config = dict(
    hidden_size=384,
    experts_per_token=2,
    router_score='softmax',
    norm='layernorm',
    positions='rope',
    qk_norm=False,
    parallel_block=False,
    init='normal',
    optimizer='muon_variant',
    lr_head=0.00766,
    dataset='wikipedia_en',
)
Below are experts of layer 10 (counted from 0) of a mixture-of-experts language model. Rows are named router (the router's row for the expert) and show model dimensions 96-191. Each number is 500 + 40 x the weight over its row's rms, rounded and kept within 0 to 999. Numbers have three digits each.
After each expert's rows: "mostly gets" lists some tokens that are sent to it at least half of the time; "comes before" lists some tokens at least twice as common just after its tokens as in all text. This comes from a sample of Wikipedia text that the model never trained on. Tokens count by the router's weight.

# expert 12
router:408458568566501477471508561474497500521497494464572517500529544525484510522536517498467469532459521561541485614457469531500520601532518484509541477514552452486505404566528471502490422551460491454607487425583551503449535503532502436472491410503484522559490529479559503504505521564389441485
mostly gets: "Personal", " Coordinates", "Career", " Length", " Released", " Total"
comes before: ":", " |", "==", " ==", ";", "–"

# expert 3
router:485421514505483474518512557495530504482464473517459480481546474518537505515492426513564440459498487420531565487507553528548593494488518465500489502486429538450494539437529433459550483515478588489468423491503609517592424516501537500451431425472513514519475536448564491443481525459547491487
mostly gets: "ks", " issues", " songs", "ons", " funds", "ys"
comes before: " of", ",", ".", " and", " to", " in"

# expert 5
router:478530563399481438500500515505540445506580473479512474437470470481501490419482517510460421519520575532507487549481439520512503486574520506478471488527492518533549553547452479490509521557460515529430519522501459536441444534458533404526476492472482471461478503549539490510582529479515523479
mostly gets: " (", " $", "^{", "′", "°", " ["
comes before: "1", "2", "0", "3", "4", "6"

# expert 20
router:476546516485442510507513562420500464500495481510476532477446516495533558522538523415458461415486544463452460570490479537461519496515459484530438455562572532486459509543596473484518530525452513461498522506501510505522517466456533516521508451423468459536503519512486621515536544450591461570
mostly gets: " ==", " ===", "|---|---|---|---|---|---|", "|---|---|---|", "|---|---|---|---|", "|---|---|---|---|---|"
comes before: "\n", "-", "The", "In", "\n\n", "As"

# expert 25
router:533516534494458502472552507556499491518463470491539524491455483464479493525485519488527455491446545505542423563485517444467520451469506461473502530490532546504460576479524457502522522402599491542530516477509495464559592448469499545488533532491489503544534468483456429474519490409493492508
mostly gets: " S", " St", " W", " L", " P", " f"
comes before: ".", ".,", "'", " also", "W", "isb"

# expert 39
router:532472476457518508551559560520549450453525494545484510516445446489536498481460561444589496505536450505535554514529508495492480598486548490479512450479455527572481449483454458529505510438462518465447485494554490473444411566472517500513456503473520489551530513540514531512535461513596477528
mostly gets: " cm", " mm", "\"", " km", "}", ")\""
comes before: " |", "\n", " (", " and", " which", " but"

# expert 32
router:494583505492505503503506522493403445514492458566495492504487417489509542479485514511595450439556515538491583561460506517463492564411501483496513505569484543468482516529509528522481469482450455472511554516442447499528441466499519484460448521560584494476472525514520562540567501478540472525
mostly gets: " There", "There", "Gls", " (/", "It", " Arthropoda"
comes before: ")", " is", " (", " was", " /", " are"

# expert 33
router:506524475489476497494464496492540477445509492562507479513460467501551478494474476497510479492480488540553479510459498480520541487502595539563573509467524543496508458456478526526551546537460490500404446491473545483482508485479481542467460438532531567610538518592480533527481536432443436528
mostly gets: " found", " took", " moved", " due", " led", " built"
comes before: " to", " by", " in", " on", " the", " that"

# expert 30
router:433516550478564560466490524470423574511446415473467494503457497536495564514519549473490545425497547471455527464527472503482512460531505556569515469520451536462525468486524452535529555527547541488482538512492543498491344519519547539471456570470533512485446539548503545588493509504475562508
mostly gets: " Michael", " Robert", " Henry", " Thomas", " William", " George"
comes before: ",", "'s", " (", ";", " =", " as"

# expert 31
router:550542529484452459456479511512543528484526625477444519463485421463491473519564513570457566434485503462495519453565527531499533464542546487426441528494505524534506516442506508507497477583499536475516483507495445514516485498495509558501459512477429519508518523466516491610525536510519495495
mostly gets: " According", " self", " design", " according", " letter", " text"
comes before: " of", "ing", "ed", " to", "s", "ation"

# expert 10
router:503565537468508526548513468476530533512544481557469505477503579583483526528538512458519528510481551464476464450502475542382440515496553526538536493517571526568504468434584455526501524526530464468451460479446509483507417514457507514437550549499536535484525458452474550512555437487550585508
mostly gets: " 400", "sq", " £", "58", " 00", "00"
comes before: ".", " |", "%", "°", ",", "th"

# expert 22
router:515465510547533557477448551448510444520480466529511495500448486480461469519435441443584465513524469436511469450489464473539525456540447481532476442485489511481508472553476560546466491498456486507510493503501399494514462516533494521559550556524521535544513557490488554509546462529519529479
mostly gets: " was", " is", " been", " be", " became", " being"
comes before: " a", " the", " an", " not", " \"", " used"

# expert 27
router:429516491496525464495453563476516536477472451473455509526478429437544495553479557520513430560540488476460454492543532523536494530500483536521519518487536450509464482471542503468432505469449518500449546567440450511532428559483541561449474503536582522517483447496545547521463535496495452509
mostly gets: "mathbf", "partial", "endment", "frac", "の", "ン"
comes before: ")", "\"", "–", " |", ",", "),"

# expert 17
router:509567451550482479488460429482516484521466522492479555442595458494450488492524472542430502475446560569490492506441451515504506459488512480524481564402469464500490486565525549548498543517520516582522526523563428510496536562461461511534495553467484490423473489523460441495496515530511465456
mostly gets: " Democratic", " Republican", " Votes", " Conservative", " election", "%;"
comes before: " ", " |", "|", " election", " Party", "%"

# expert 2
router:509504524426553496525535495434532524520536538465485510544384501448541520496530533481524382587554490456514489502518505491486493499476518493522510441507434500453547463455454512488530515500471496455470534405515531532486421500496540528485495437460529533525544523541480511461514550433559483556
mostly gets: " ashore", " aground", " occurred", " arrested", " wrecked", " coast"
comes before: ".", ",", " in", " and", " on", " to"

# expert 14
router:534505561440539479514513484514533527533506517490541441445519490461535516473514465533473481518537533595486535509509477505458497522516526535454469420393516487490513557505459458558489518503504566505455483524453475500436624534417551474489466474518486488505511497532552468523557429581474459447
mostly gets: " \"", " †", " '", " ‘", " “", "\n"
comes before: "|", "==", "The", "===", "In", "="

# expert 16
router:530509498465538524472460522493535566518449536493446429521548480497490476500515529561515438441474517447492454555506563506528475489490436428567577515516477539576473470463448496467459493450456439457523545476461529491424564580483577423522537532462464560429515464468502526524546517486488496471
mostly gets: " Chevrolet", " BAR", " @", ")}", " Honda", " Toyota"
comes before: " |", "–", ";", ",", " ", " 6"

# expert 35
router:596477511488459507522473456527498586513471538514470514455510544547474460518521439456503441508508524451468533476555522490503447505486508533388449480506529477399460454509441517604549494568466481465518478503447555454421377532547490517485495414551504473557453580496505567481476516578461554518
mostly gets: " politician", " member", " footballer", " professor", " Chief", " Actress"
comes before: " of", " in", " for", " and", " who", " that"

# expert 0
router:459482471522516463517532465500520567586454501537557513487472555521548582594476492501433533482512500460569476520488495496449537466484552460511524457515425515453519436498466500527472482531411488447528425407523446556493465505508562490456457455514560473489507508556500563555576543520539456542
mostly gets: " It", "which", " which", " may", " has", " have"
comes before: " was", " is", " were", " are", " been", " be"

# expert 1
router:468424446535504503497543461489508496450507465513541534511503564533540476480491523498538564528544430547480514465525515493473465486580524515516412501552461577526528539491518539531507499483546535518507484484528492518460576504482464462521541563491529497514510523528501518558433468521456465514
mostly gets: " could", " provide", " without", " providing", " provides", " causing"
comes before: " the", " a", " be", " an", " their", " his"

# expert 28
router:438553443496508481485565520440507585477495524518495509518526431462506498411532501467517463495533522493435504523463443497531446498499531468513565445557569492479499473441507474532500477497439447430490476500490419483505497493578500515577465440463520501453543486498543572440458512446525486535
mostly gets: "\".", "|---|---|---|---|", "|---|---|---|---|---|---|", "|---|---|---|", "|---|---|---|---|---|", ".\""
comes before: "\n", " The", " He", " In", " It", " She"

# expert 8
router:551432519529573474535427534499485494380504506534452468546519486482498586457456532547509467520449467444530508441475416496494540483517534552455572490488558474545547473485493514468492518563514408511515576385477550448490530540453529497489479550504481475517493546463499457498603489510504510521
mostly gets: " near", " at", " Hapoel", " across", " within", " along"
comes before: " the", " New", " a", " South", " North", " St"